Weights of a small mixture-of-experts language model, trained from scratch on English Wikipedia: 128 clamped SwiGLU neurons an expert, 690M tokens.
Below are experts of layer 3 (counted from 0) of a mixture-of-experts language model. Rows are named router (the router's row for the expert), gate (a neuron's input weights, with its number), up (a neuron's input weights, with its number) and show model dimensions 128-255. Each number is 500 + 40 x the weight over its row's rms, rounded and kept within 0 to 999. Numbers have three digits each.
Before each expert's rows: a language model's description of what the expert responds to. This comes from a sample of Wikipedia text that the model never trained on.

# expert 8
Table cell separators
router:507480499496476564459480484494490488502497477530491491460564476410477511582487543517522566533551451545553467548416559500490529503484475470432528505430444507542514502559536514497436423527524517547549445496496538524498474466470470463462528490464473523481408485453453505489469465482511491553506437469525499454538486460543515512557487519455465437457509476509511515456577542540457518483468
gate1:552528545457510546526550472489529509493436512468492494527518498454546493517512521544497489447483489480458428533476537537484533525482505471475551514486499475590476467641536545491464546524509436467498484482465497490481463485447487485461562447449399478417553464409518517472437427508521522525513442522505473424439543424487500527518536484485544477430542462532518487479514487461479467506503
up1:580546542491464604496524468463500455483491451510490495465517482504506482555519509562516501482503444463492407539475572499515516459467534489462511510425419527528542519539591499532458579545475530472452440549490586501457401485515452526529569408397400562430524475441535545432500433452512504535511430531484518473494519448517470474498515452491532530482516478498502489454494520483464546473488
gate2:455506571504536517436524536501470464390487468464498571485534534505502486533506465521532563467434485567501525556509526528515436504454503505530461540516466472465507464449504504512459473490571517454527545517556537485436515539498491510472471490498502530504510442513494557557497515497442542590463482544483530459510602441561532482445420452455441442458519531442552483482478489529462593469496
up2:520527566549488579455454539555528456430502489454520563417548492486494510588495526466515506470487538508531487510508604506543430465475454527490456541449503443511574538463455511516493516464513493508535555488529569509453551509526485494476494510510497496537472426523482473581430503549481524511441510502484517433521546460576518495503424487495451403452538491433542424486413519498454563541494

# expert 21
Infobox field labels
router:471436464480500518532495532528491465519518455470528466445514553458450515441537495460552528514523536443519465545516533480500509460491429467548382544476492490511429489502517499509504491536448514495438573513544513534543462438476484471560478521501477463528483518525471361532486482562535520430437520443491469505516564524510551492541505507554596509505392525487419457534555467516482498487488
gate0:535546494517480548491551523556517470476440372562488488533481509512438599470516524481505479550587499459492490478534488512477506432424478514531459488499476367548438462425521563531511506470509479498454538493422531577524499538480529478559488488496425528589520548435572429494465451492615521513501485516592501471502538528547507500479503519535489495562581551477439593548507576536473530526514
up0:479515444498482572399535544485530490489511441507480555573509565527501533519534499443540497558524549483481493515452486516483499439449504491493487480444477473576433471428521575581457566433564480482439470558492403594486426469465479486520503496503469443586561504478508475518455477481572492527503442576579488486467494572472470538553511545595523419547442484503505484499513519508510532480504
gate1:475516578514437538519483451515532426505485494521517447534504584432535545488425450458559517491505455517508442513562472495441517472459546562552449539503522410477499537445498451486544511493520468463459519488442575528530522422497511560542522572442453465540518506484403463434523447426477485460520477512506579456582573460546457479506546471527521459526483518480569472456475416545556408507455
up1:582505515515501429530443582459512450504468509559468467473473548414515473486387450493528568509517561519471378571571526566401435467464522532541515483468493476449458537534460548502482527475494405533469563512505497518532531490459527477524542534560483532522522498457529424468523421440526488471467503525456518440570520474513489485504489439509499441572450593477458469479513449492473524497501

# expert 39
Spaces and object pronouns
router:503480490533479524527445517514463489508500509506513589473513471578493482514488537493514510544508462502426501522480577528514483487491411482465438546488477483525492538533530529612434539477454470584558498503496510613506502505449489526499489487467486484557449480473475532458470475448484478501472453538520492465571476441457525557477465476512520484529333483474420426559539428535436505617454
gate1:558514509532470513441420526463494461505507535569571459439482482443513470475533544540507516516490379568510485500473540543517444437463480484475468484497561455506474513482526527548554538532489469527512507475553513448491532506500456532541525546449397564549480483503552514444491516474566508503500521468494500506481494444502554525498502466558521467429485506510448486487533476458487489475439
up1:548440487498463499491477523576567501473507536562528482482480508475452457503525504520524582485520371522449490491491492483475503558471501504466482431586521468528435501511528491463489469531436521530530488511482461509523505560465419464445518572525484482535460476538551487447424472485552558506473489564503449525593524403504601465501505461538479495466535556438499529542566491496477492546521
gate2:507513416531438539577440508470425476495513491498454572442474528512499455536491526498513534484527423501467450543549447561491518510432488467548569492439466469482453619473445577507500485447481453460512417480486565515550471444482440482480523497438409508493527483534472529492534500498499465523453509490522530543441531479470513493433506518485457489495451452466480470500489479494520486514571
up2:501536541562509529431510494463457410495506531569440518499448436518463527474449519488566510453579496466588411497492455574457504516476484489502477435498490466493472476468476508485536520458406534456515511486524615508469475610514524554475474521433508493496474515423404496521495541473467461553569477528514575507445453532523537469509563462524458513484555495522469598501460469476518531492505

# expert 14
Clause connectors, punctuation
router:519472496516477521518381493521593508507503514521520646472544526479489487517543531527516520535513479497483488531449575533563476475496375496501443544490474474568513503514440529485478559501495469568519449490507515476486481523444499525530479537364490484507477479465462489462476487491472496535496450516526482484559469468506519574464506459527538476458446518435473437504545489558396523600454
gate0:455423489459483416495452444464522479501530532497409464540469529535512498568525533406434481460595498474529484464471478519477512394475511469505510473459446480467476549535583503446535439495536436562528515557500543491539475457538529419501568568429434485507513518400493506523545514476531485532511471544505488457430528466466503539519515468528497479516494488564471512505510533462532524514498
up0:447534486485477564509562511533570536527478487512517403509523523578446473516529546483432478527542558535507491552520579480469498477480553489498543474529485517467528515520519567538495485531514519415447449548489524488519507509475527523496485590402516430527400480537495601554540488471489537420475471492479437450496480497516466476522488501512518509598439473486457492528524500488511519490496
gate1:512540433514532496523542434472531512552494525533491555401484526521500472508552546540473516505491549567506503462466468476529431438430519487494494444444537471494549459542452541488555468556518500457535517493544527490453534463372462560559466467431401489500459481493540561475410488480478507582535484477531524495489481511567505486415496542560471470426531524452427468514453491618573518503476
up1:480469510497438511497509549535510544501491468505510596536492461546484506502473539456435456494508553485501466483472482460457499477489471539519504447490516457509494442558533506464442544482503501554533421441509515516442591399461459532518488430486458523495455526452509521488527445534506561494528486545559499432527478483568495487463446528545569485520437485482430560502400485507527539519443

# expert 3
Line breaks and digits
router:514466503527496530496485475521527484511514524510483589482534450495494480543516523506507515551509470460396428531475585536483469494490410474463458489480469468534498530512473530502457524491445485553550486505507479541496478482475462518492460511485470490482502465470451494452501503479483467578485471582468513510560481454481503572474491484512512460480297489434400453566502484546426511556440
gate1:485524446618515513500490441571513493498487528415460569470511462558467540518430597556573513516550512463527509430496474444545515476489431461530536532397442500528477522551468537484567380468443448445526503481506463507512490539434480470475548479491408527461512462453467512523468475531476437547488502478538464505532512485510489467526452472556457487452480516477491496535459501514408454474443
up1:512460508539497490579450496488547494557482555444489583462499456491515477525571482505480465454510497567530540496539517539469454480473491472512499554510479525527444471501559489478558495495490458571563446529545482436481468474527481499476517485510473505405479431562501479603413505473532444480536510544537501529484434475489492583502505523506548514485548519463534516521514525597465469509509
gate2:563494472469525508478481449503449501495511569466541513540529404459508510511536469536540511496500477507500526554516497460516512432470498446466487505535522449560485541498488579464513454492459517521506450526484488477474530518440530438546458494511466413448541498508428496563405431514451421494463525455508457485503516472541523413458586420514496503481531567423518507516431437574533536481475
up2:484562482557547560493507479453493521523548516495467459487580523562526489561512525449479488457428491491498532512409496572466501427489528466509498515495521570463495489491503459518473492504554452433554564475448522530558464454530463551517544550461482550513575537419549468456454492506405565514497505536492610493573465473495501590417482494478513488440487506564510517518461489512475470531488

# expert 12
Adjective and name suffixes
router:486419481530494487545440455492500493498509572582412483526476506534496434498565526472473502467515481507542465510498533499476478490460509499480543491515466481526475561470479469576478580444399503501541533521545508592514523464412460466531508518479452436459534496504460449501470513428460496561465550502536532473484447494485516480488456458520500441544498555463445468421435423492491484437457
gate0:551536507509448469452455491527500485632459556518566519493464516486477429420503542512452499489567559531555521504477395512492577511502538441445555500554429471557492538572493541474518460504542483579519468504506487532463512425508426509512527523475407488557591461535443520413437482427535470549483487453512542452484520526501517465493496487523439446497484487510506477529516432526470497475536
up0:488437463517599505424517401485486521486509496499477494511468550496468477475502494502480493505482484460488543536474458449534487496467552490446452554543450468549479501463521500404538489475520450536507529493454491494462464504552567461474429530434513494548458481530502556543497582468558546550499483549495509471518537440447502464481518488509499523447437569630531523523503518547461521472493
gate1:539477553535534568612464423460466477579509539541449544486500524504554466515556469527501510522542471480499481477462492571411476416420461480476502481535497541496495497539528499476512460553474506455475496596625539428584482515542485447470496486568434534522521452474552503501463507505551526542538552471503494522474455408564547476452493523548557541513523558485548419491470519458516458484472
up1:498484535554487547500455492516580462510470537535425522486528465482480466465479544481481503582514477495568539527485543415488488493521542545517441490486504442530424480485450519472461527506500520467513458479513459556519529461468465569567461503566521478518543487565483421502524480458478394543452519472470565490498534454519518552557568439502543574602513535462521474544557527562455472480524

# expert 22
Word-ending suffixes
router:481467424504449513474446479510541525507532576538459511531544476469465473589558518508512476505521509488530521478479506556454526489470513475533491474429454512508506509583430595417510510468527502515550466498566545548439510563419494445450478546523476419455514499487424512518460501501445478457479437512539486544507473465500530527459560497500544481522427566456530431443531476567456519463465
gate0:553478518548463509488433495522508504546492522493528532524530523495516488558486552601509497539556555496451502430511450551511502536506465503482530492416485437539495520474462523538436538445513501540500514534529534487455500475434514482539528591427465492451549448507458484467523436572485491582466534469482467512457474544422540488433528440513587465506509554413522499527543476528551466469479
up0:464514481482512460491521443502459567484482582499528510576527528518506532497416516558514480489511503494442518475512466534427559436512474461507532514494448422527520462522517558519542523434497501491559506544523484575486449503566553432512456528492530480559502469504535478500466510464499408567439533473524474471525522504521573491499468517522542511532535600433585534524522448502581546552521
gate1:455432559507433541503542486535567510560512478609447524456554449469468426510543483475500456448563507543500451496558516513508519520529536467517544517514420493464500491508479543427496503468487512537533469515556464500474537463505518423508532532483440486517459482477460499527515440489446499501440453472456482460446449493541452498460493461502538474501508523507499498482530540523518488507517
up1:517451509537484499504518514451481429577501489584474401506490490490536538576551530457448505497498438424483517516486456461633525484477501494467519463519469505467559543535468454520500529532520429483438449483489466506510529575527510459560515489458530543461482457531478460446555556546517541566473483517512486475539530448491483558516526504493427445531496554545488462481499399477506552537476

# expert 35
Sports table cells
router:525475497511488504495415515506480492523507505526502581474525465545480488513541535512513549558509476467455453548461589532497473486473428483489446492452474491530488508538489571560495523460453489564586512495519572559506496483459472522510488528443484474502474457476481525460499486425481478540499447521491508497548489449415505535473486470523525454521413468460397467541520497590425521628429
gate0:507527460521451464581441482537534393543548541501505566483544475498539538498475578481498516510526478486505375524519510470384447465494455512436529491463491440476419518521472474580524451515551511521498444507561458501439537480553502513566478566468430525503535492516495448499491453541498515488466454502490452546533480507523521511529479481555526453472530488467471575505480466534515529617525
up0:430472552513449437496505484472494478497512547545480475487463524566484542510470444494490454520501424488499543468521516541543472434483483498491534594520453522425500570477523493543518558490550459523564481470465516479524467528538444464502551477451458464485443451474465514578571515449524550474527503490569482484469508579480548461419535540540532417493498492572469489475522507436486501519540
gate1:540573515534477462471528462572461454499465507567518524517482520504498490452464512572509544400500483503442569438442507498465450456441503441468491464514451421470583550531495525478512518517590450499484511471473557534490484470537448535475527501491491433473458511505447508482479490522519472526443454425538511499517478521477485540466480442507499510521565518466515523535434453532530542508450
up1:465556579407518508444479549429572532534533561487446440460522504535517452545511501462507472510566468503548441595455544441454465453462508495479416578455450516459496549541492422500434470483522438506476510497553455510513484507496505490459480462488511587513546517447570465513491504568514560539438510474450531475470446527447493449507542497469481471398462542523509569458488495598487511447459

# expert 6
Year digits
router:580473444493473577532558520469453495526541541464513496537527545581541462506535469457488506494512502500526399467490496556545477505499458479497440559506487439524455561529538563538536519490481490492472451580539458551508541467520507452453526508520454488493487391454496456451518485459421474543530513482502526462510495504491558453530538466514543493531526535503499560556538498458456470556453
gate0:531473500541451571534548506495545491553469552496459526542444509551568492525504448495514541480543517524497376457510518465553425435497519470520532522448476517580458526449453451486560531453610419550489459470494388581535478526489497446467486568546413489503544489517471478474502512458480511483416518509553533487525552494535577507520461477509483428487537511497489494485481544532472455578472
up0:515488476510543525492555454593515488507454500470503477552454545447501448492563477532522528444523510526462456535546529494560443410498523472490523543508449551519497494453511427457573566419533470496459482497467498582568476470450451473454446467489423456523536520484510456447506524435556415551472490483492535407522563515522595490533469487469488524505598518484509536528463538504503472573486
gate1:440491504493486544503545525493493499474483571469453536468481520467492456556533508486523493462502482479501489492508567447571474537494506474478488568546494525489522401509456517490452443492469513472523476566514479517443491474500440526521492540573437435546549416552539475491546517456479477537444470470519441548512495489467471455491509554528466495562587538466459491527452442577566538439479
up1:472470522506474526438480531490551511535487475508437465475538495463502490528578463418474461398530533525519436473525564501557432515470491490484486557525505521423468495538442497506484526459473492488574482610518437470510543464472424473507458510478438474537512443584478481477498492434510504495419556514513511515534533437463438463519535487523547529534503523469501525494440468478539503491487

# expert 18
Space before numbers
router:530472483527490518506428491503521485515491503520480541481534466535496505559551540488531530530511493504427493525453605537565492482477362501473402544466478503555504512528496558439467464491490459576480477493513464521489479536428478536478481510378466469515456490476485512485505498421448474524505426629482490485560488455523538515483464482509527465502395489476502441505524474557490508547456
gate0:469502547580487521501463398489491543490513538513462573469518471515450486481472566504473555490520436515615563510554502514499533520470538445448487454412571481574517507430471606423522524446448462495536504573525526465509482473487526513503504485468448479552471483514513410436522466522504432547467492454478501486552505495456540518446439475515564488455518535509579574550536504457494551505505
up0:461500491579469538560450506466491496587482509549527537488471520486561465505485547534474433470508476422543480489492553594560507416525482498504444500398506453558561456540465507473499464492481450483462461500547399523529585494511528535499488436476452503539505550512582513531486486520521501522536443440422538503525541484495502439560510434580472442486409531537460486456500485509488494542511
gate1:570484477550487538459472459519524503506540556480469488475507468489499519523547497449459590569565475497500514527513476500478492488469598499560414536573461498489506541536466494516534447474542494568542498505490403486477447558459532492519534516464369466502497507513492522445492480544485514546518494575465519437470511485471517484441508542526554550475510542480518572547450486526494488527521
up1:470503494534455529458509500517492484495540480470426553538516545465506537460427478522449448484512459547516525523464551429506500478504408458529509430471572437498546539556519534490545470475568419559498521555482469510447577464531501570521507550516525432491528460491462522436431526502497508487478471515518498496517456541506516456448516480547527454489540486473538523451518494502537493528514

# expert 9
Table separators and numbers
router:508473492521495527472399521520487499509498497522487578477514508514495497489516546493506536534510488489489484529452577514526467478483379481454410548472465464541484527540435481511446530492471482581598484502506501577489482508440477511498474507427477466519446485472468479473514472477457488567499457509541518497575472463459520624510516464534539470412382486452427432574494453552449525580434
gate1:509454464474479559489541469532512525504536520541503515486540535514531554499456490523500475447523483519433466462534429525465508476447519478476505458498489442567544479456487529515514431461476536533507578528568530493458557485458509518508485485477468438499449554464540490405495473447465501490402539465494562516526501438527525476481615445449537558501558562548548464448508453505461499492487
up1:536540495469486444440522476473457543490459544515532380534572473519446498518486492506537581496465515421448497514505524473494440498427498421445479488489493525507506505516493531509475481481487437455533419461494478523528467527483490496468434584473524484525488498536538520469493405494476516551461537495510442459578533478475532498554470468414437441523514485476625556507464459491525541556505
gate2:478450482573524429490544374510514526468566570465552505521471444456523563514495528488492526490514523489512492493505484494511545471447506520514541475469531506529502444462497526438529606463507532502489511525583466467494473561415493535525567490517404527531491399486478418462448542479498480581447411450512454524451432519497544474457534539553631500555519504486469467556492558538509524469557
up2:418484429518470539464502499519364542518518533544520464567507472474474418536464498529569533469511465495518476544523455530485422501492492581550561542448494490432417465524490439507539453525560527457501563423512485465408498509466454451473513594449506510534492520416456503515498470498428488529493524464472554465460496518514582494518538469518528493528506491535522497473446510462476487455515

# expert 37
Institution and place nouns
router:514481501509477524481458487506536472502486513510492607456522513528500475529481535528515539491534472504427508544521565555504481481495410479468417559453470476559497513531520530515429499473443456562502576503519548479504523482478492501525445501515464481498479489471455512477506470418481474524493501559511478456583475442459502535487510490516509456434406466465411447532536431508455522522449
gate0:462470528427583472529515453524509490583456540548517479463434470430493515495556562503498478460488488548441533494498556522535486469449555481472467515506508478543573474451470526484434498470425550496475504531587523442450452482455568463559554539514441496528584439492465471504444468485540498498515438496540456595412510515502511488467433514513480516454473449488494459488495488473490570507554
up0:443510483562460524472439555575537484413493498573471525498524519423537497498561518486486457507463469464525413509456486528469476467507522544480444451462479533461492466496530522448500548535489497521474516578546641568514450493520520466478451485558510504559534568447548499458465446509483486493486499504481457566485582545526503501483501502415463451545474515493522530490480547536486543555488
gate1:486506534535557549446543498502571455471520555551503488466506529560471525487517541528541532544486457492489509506574437409493502528470535510523544525464508571544489522483497487521492520451427500501474526523507451503555539495506489555490543628568454471455535504458507482454512510516432412483486477474482539492529480473461540494439435476454517493441518534519458509544436487505509502546427
up1:491558465484509560479541439555443488516501538496474573527472499508520577493508464511475580520505464485420514464528467391483568616483516421469560507483542499461500548525521484476476474451478460546470513463574472460419557536555463578529478526532505522437541515579473511487431516507464500462440568529450496486470493522563561479569432477513494427557482505445492467511477454484485501505534

# expert 30
Space before numerals
router:506473550547469521539498490617513461512523521535536494523545602438515528478535523482580544493540447486473503496536553564562507470450487471456453529462512406514472527542502518551474451486450436548501476494526437535468528449457502492527502459457464426454527487462441519427468486482421396504467457545493515520503501490545515503505465487502552524553462528462487482496532445499432478525472
gate1:488531487407503515539493524464501555445510483568554490532481488406458496566505539513508475488527471532516474518498475491485467488483493561469503498577532398515477560521396464543469471471476433563421571507515522513474457478480513500457492470532459464473541502462405516544447452496448577586408498520421558507478454484478525507488531497504561497512545568495542507404527465459475483504464
up1:449563540443522516500535455463511545488523511519481524481530462480452488526547547504500522443503518528538483459492489599466475463498487556527507525582524444496430584535414484507471539488463377534478501538528568459492505508491504551476524463480523554489533542430468520464437438543603548607482523496465550541527449504471483528503504478547545522474477573525447467429545465559507508499460
gate2:520507491616479491518388506539488493484543469495555544507489523492460507496521521543486544507491473478522500459457496527478537466546550491549526449485477503490536503460451418502498526444508446540442413520441509533489517505527567456530510498491468481572538486428487478519487516585435544463502543557511462542528497513492457471598463428495460571462556463553496516400503448573526413522481
up2:541473495548501517492396501526475435459521482501477510470479548502542542503558551514490483538475422503498440456495461466516526500512549508548540514526506573521505528408483442507576509461458425526466482541442545621526508487538560463593524433509475463495507501487506470546487547544443502456503566561530454558518514499495511414595530450465464501460490481488506511458470434481509473516541

# expert 43
Parentheses, commas, brackets
router:514484486520476510463428508500468490525499493520480618479511462575500492525520526491523531550512493484448461533476603545565468470500396471527416529475466502523496515525494485576460548493471492562532459505506524628488511497442475502489463471440481482481462474487477527457509470454470456536505455552539508468582453471492523568467481478516510463477368525438506384580507453568428516561463
gate0:477618500553535499482547470539559433565495519479471540454488551562470491501505490467568475501473468505499492544540552516423505515451510448512454588542533485542475491491479516425455441495533438507555519573542527546546517503519503473418499493555449468404480476515460465530453517565441500523521498498511519427491473515548531453428485485522540465478555516476549600451527524538488471503453
up0:487576474509522514482491518550597545489486529511465534470507549520535541490503511464532546569446449488526491471487538478498589484488514522497448494551470478532484541507475433485509479538542463488580626497450565561548475581485511558541589498467473514444511446574506469534452506489513583479495499508465531453404551513513519514515475492494474484527501472436512579480503516472470470527482
gate1:583518478546510527473436505496523517565512514491470476493473507540556554456481516480486478554553501453484420550490532462488463416425470501451451531487487454504539466473504490534520515566563495537507494547494521548479524492504546512491526417502379528467533466502536478453506462499524463501501488515482498467472549402598580490504525515475536533564476476506588500465563526539462466485487
up1:468497558555493574502505488526584575444493491543478521488491430510541538508491547484549449504542454415537472479512450550468474479521440489497469474528476451501434560529469571510482519510550506499502521504456512511487548486493500478522541568483512520440471498451446484406521504489482481511509463512519498529553494494521433472483504402546518521533506522480482497407535450488541470506507

# expert 24
Word middles and role nouns
router:515541555514512483516483466550549518486502584501521428476542518580530457462567527451501521479527496508523513502529471568507503475443447496425419474442561420471455594506495487501451501543440519451550554517451444538486559442544458497486480504485486509421471482498547429454514498483462491582440497490496476408431490528552579487517515464489517522476495556524435554465447483458449463451458
gate0:583467572522533507483501489432458484482424518500505449510517414553482474500546549523456521467455448438446443574479400476478457472462463458507435509482563481498447490483468513509512473533499512443525508520470490558420582558486510492527527528490541488445471497481510437473535510522499483499487484575523533517460502497519504504446463466526503557478517556541468504432485474404504454528550
up0:470503482533511492475467513522498484420464505508495531558542424518516533516472501465506487580461518498461451518528524416474442495510457513589506553500482455475476546533518523498490471572602435585402520488458532527487509467566511495480505505501517427483463469567499484511524445513456473537398526493522524521515416498517470489481508493499525443454484534492439464504551524419474440527518
gate1:511502512567493506471504480510489453575506555541474465498506517559591472508552534529469519511514412498547510466561484483543488535445452431422478548474483432495563522482536520516446479548474459500504496540534462464541455557487500466491601479462463510442472458457431472531493509441379492444507458468528504448540501468540545484493484485520545553481515542516503508478472451442487488496464
up1:513455564510435507504561502523563535481560608532498434500518494520537478491500507540514520456569444528458430472507560539451495464455488498450460486501496422529551478483581511539531486558431434462501581410497511493552510575533483513503545505463461458492460503464431473467510491487505473506469418461495568460494530495572516499570457483545496507450512512542494509476438462514524550516454

# expert 47
Punctuation after proper names
router:518473498508486500516415491511501485511503493509511606468530459576497466502512532517510528580524470495479461541448573548548478502499434470479463563472479486547495520528511550558438544488409468543578473485492553596492498467450495517507488494352478494560482472491469511464489463442483489531484461563512491498540517452489531501472490467526536473489427522441405388570466468571434511573448
gate1:473509511547545568401467468502498482530528526545462519518525509433423467527509454518570512515506469575527497458555452554487521498417525466486506546486397426509550491479458472538463518507453483539494471554514537441434454453529516502481516519459443498464485492441540534510506487457510480557541414443465540477440459477570440510430526455494580492513551493427447462481507446459497502547473
up1:493457552490520518505525523491456519513550530539510515495495488524524459508446534551491528496511439528548470512546519468499463493557525499462520528512477518495490444468518474518503561471514483446441406462507456495400535462454500430455432477470453518481521576487492466426494524574526397524454539537446518517479485508399499533491437497458462471461567521478504441541576474457526492487393
gate2:483542481602434483537506428469530460502508532504508546477573590476469434465483481511510520509555503491433541459526518531449462451462555548537494539436457415562509486519439467525526504509483490486550525558492511500523461448467468506477454525472407426469506502478579446498420523497529427521466480516554521502440442464516523516519481502468445510430524424510514498477481508435547502506525
up2:522468508535452525471575487486467561495481471439549539458485531511478462520500447473526478503505527479486491527458513512447507449490508532544472510503457533515471478471562546530499575554450600550563496482546497470466457479491500516530499470434456422527446479486481494497466469500554534529507496497516501494418501496504518397491472491555506504499591464499556450504535445525499441482535

# expert 4
Digits in tables and citations
router:538498544512493531489441498505534512522526505516504609450540426451499475558506538471525539558519492482457455521419559536523491500487416479488443511496459463573501535498488437567460556456488461542519487505521553559485489494449496519511513552458484475488463489478469509471500469472463484530499473542475507506586456455467539541473519481518509437524372500416457447591504451520454527606456
gate1:467463526478473526533472440443466484561466551502429509481530544569506495506558513490586518506449499505475478494452484555415499459463549473533572448515499456522418582482532487476475472521550483534461500517513508553516418522506546492472496530531506547565475516419458508467499495530455474502510540501504525460528529444521543410517446477445555442465441480554581457536430577449544468439536
up1:543512455505434526511526507500475543551512510544446504517470482544480511513566514515528489496495511547573489435526504514494438469517573552500472480453445476487560575519519406541421494476495472511481504564481533497507523444453498562482548612499489494526451479473504472534572567480392439473481454498534516482484462513475475457499549524485510414537459555386496530507469450450436506517548
gate2:472482487497478467501518496519551496568536568549443492527518497439474448498493594543518476494517458404516485499499483609463519479505502473588497509504460515454550492538488525531511487519573489497535546567478485514531518440454414417515568558541459468473472485484469518560562474519508483502499466437471494399540466537518539481461461505520526493532486603454447502430539515498550512522466
up2:453456502494437507477454504530504487485505459507514480499515469413499484509518541510492512485493524447552408547486480482565547403480529538534531511503469524533476496511484462482522435494536479484461522489488478437478544493530603506493499517511475458430475455419489607442537502497499525509529545471483508504538486527478494529558473479452580513553455506558474455442514425467409507571429

# expert 33
Year and number digits
router:521474514533491547453443483520507483512507494500510573484513472436475474537560524484518497582525475508429496492465638534558483493483403491445434509474458471538472531515453480542435498488496472550516492519501533536494471498445466549509487503475469482454485460470479483457499485475459470573494475557499497482593517435470528577478469471513525470460367463439426454543519496499429511597440
gate1:495498512556520502372527520499470456553547605546464479514471472477495509540478534464413557538528432532424490432469501508517444435515491432526470519522472431510457515403484492459555465502521480511616558531566509492491499511476502489457475494471421501509551463487429542544476491460493491475512501527499513504503526494484548447491512439541553497532513463536560468467494444512417594464519
up1:546474537525588478491456449548464475490519448456487559527508587469502482492489515586478514560584385516470522444518518474427542505492489480539476488506516491510496451485475591543490486477459518480464547535553448566470550577539527456466486513525457515537520473462396537439501466526476479466502468518481514444519504497587499472472425513546509525466564573504494487479491508585471465582520
gate2:494470531515450462504477500541510553489452500545491501578519489550480481537482550440483509400566510549415411487487501465558525463463540479524484518456422451441470521470524590499516454571503502551517509516501503517446588467463420551500469535528406508535467454496496510490545508560405566541516469483509478526484495498514566516503492430509546495461503526477482547476506482496458524485495
up2:505430539485501508426488456512442459481542475497519520511474529520469462476590525573537452504493462519556536510509531505505498482457521510501500528511499522473452508565531559469489491424540462441515492494554444533518513543465460434472621489492533495408551494451460583445418446521508588421467551581581512528513506515442423512477576460491541512462505567557550550493506527448543493559476

# expert 1
Clause-linking conjunctions
router:521508532506491543514479475518568470532484527558459536498564473503440510478491526499552516419554514505451465483448529512531468475504460458465445517517468492511443504488398549502554540518519467574542476458496457508505549499502455432472472557514485528614425414516472475451464517468448466497470512480480444436509548477480508503478469435578489537499477410402576516525542426465440516541461
gate0:510480438439526511524541463490497428499507545509484512460505450512510566522489460482557556366489537465480529510553532530540495482537471525447532457499455504517451551494469438497507448491470472513531423489414465505533505568497551509529465521407497503539435438499511450511380516475463506491407492502491562451445455423542461567496434488536469518487541483540559483591535473519454469509492
up0:446570481565514508446541483476455531507519510463556565470518599487551484486542447538548512460528433513516484514556520513519462502463500533469580506513430486417497523499562482566604495563470480501489490511524497551518462505493471438512501478406488566490447499496540502479509524523558418468476502535518542474554579479465444525538493446449573521412487432476516531536552483494479494465518
gate1:532496535471472522534468505525527466516471497568471530524587474541437468463455459568522451545555464530550477436369494482481391471474487495389523448490499479507460551549526424496510563504527502496551501486591494508514486561472544497495481529500479489562528517512455469484556539562438509542514548479482588528423549558471503491498431526502480490440538497481536543489529444531471559522519
up1:568509498533495561429520460496550446510490466554512478498544446525489470437346552498531461533533493545505511461484526526568451411529503505463479512552438487499488480431496519535546534533512459537515540446509509511471452548488535427483536531532540506550484516491484483467509411498449439472468497494567571521422542538476609504433499492516491470374597457499489471445516437502499533498528

# expert 38
Surname and place suffixes
router:455425531492478523548477486490554536531563521506494529490500533537457455540477536502522474582501435525504491492447511510467494448438550464495558463438542498578527521477533566462435535408471487450477463492580533467466490556473426501501553482471444486445514435526491427506484515510463513516452467510480521517573471448556553481493508422492534411496425480462478481520451468462516474480483
gate0:530477481523517525481529500513472473514457522518539475512437507501517494522557474552497514440524440492570411504449430490499495449423522514516562507435532460509472512395477543480517508495522515429476511471555523542494528548449490466564573578457460428505414503456445420468537431568539525485514395485497538480534495478540537519528478422445540498477488548400495450444485474438513455502475
up0:568441453493410563453508564478484454485483536520502482486470547552479420482473409538444530495546499542490478581440464524431470424444486545590486492495503474529517484521482519460512545427580462540524488525508466511509491530460471513420521504498482480528453510416403418516459443540488519527578401548463492555552450474547488513497510504501558490447497565499568542512487486521451487501509
gate1:490476472474465518511455450463495505503553431503533425511470473556436521569488543457468522490542492494492458530501445542504560523483533430517561564453500528469520544471567455479470506518486488503474421534481465476503560527477441403519538523487450509549535426526453523557516428545501482508458522529483508529597502514585577492482460433533475458441454504490462522521466480422476565524512
up1:380440532464450426526467532455552497464506429489495426411571533459456505481516552539460463446507440532479471419469465488489413533472571463555496500471538468536480504533507492533515507494585491493468456525568540474521473583520477493491548527492404450490434511454543553474555482587481543458543445494477493513543489521571575469473516502464463459488563523465473480569472482484497519488492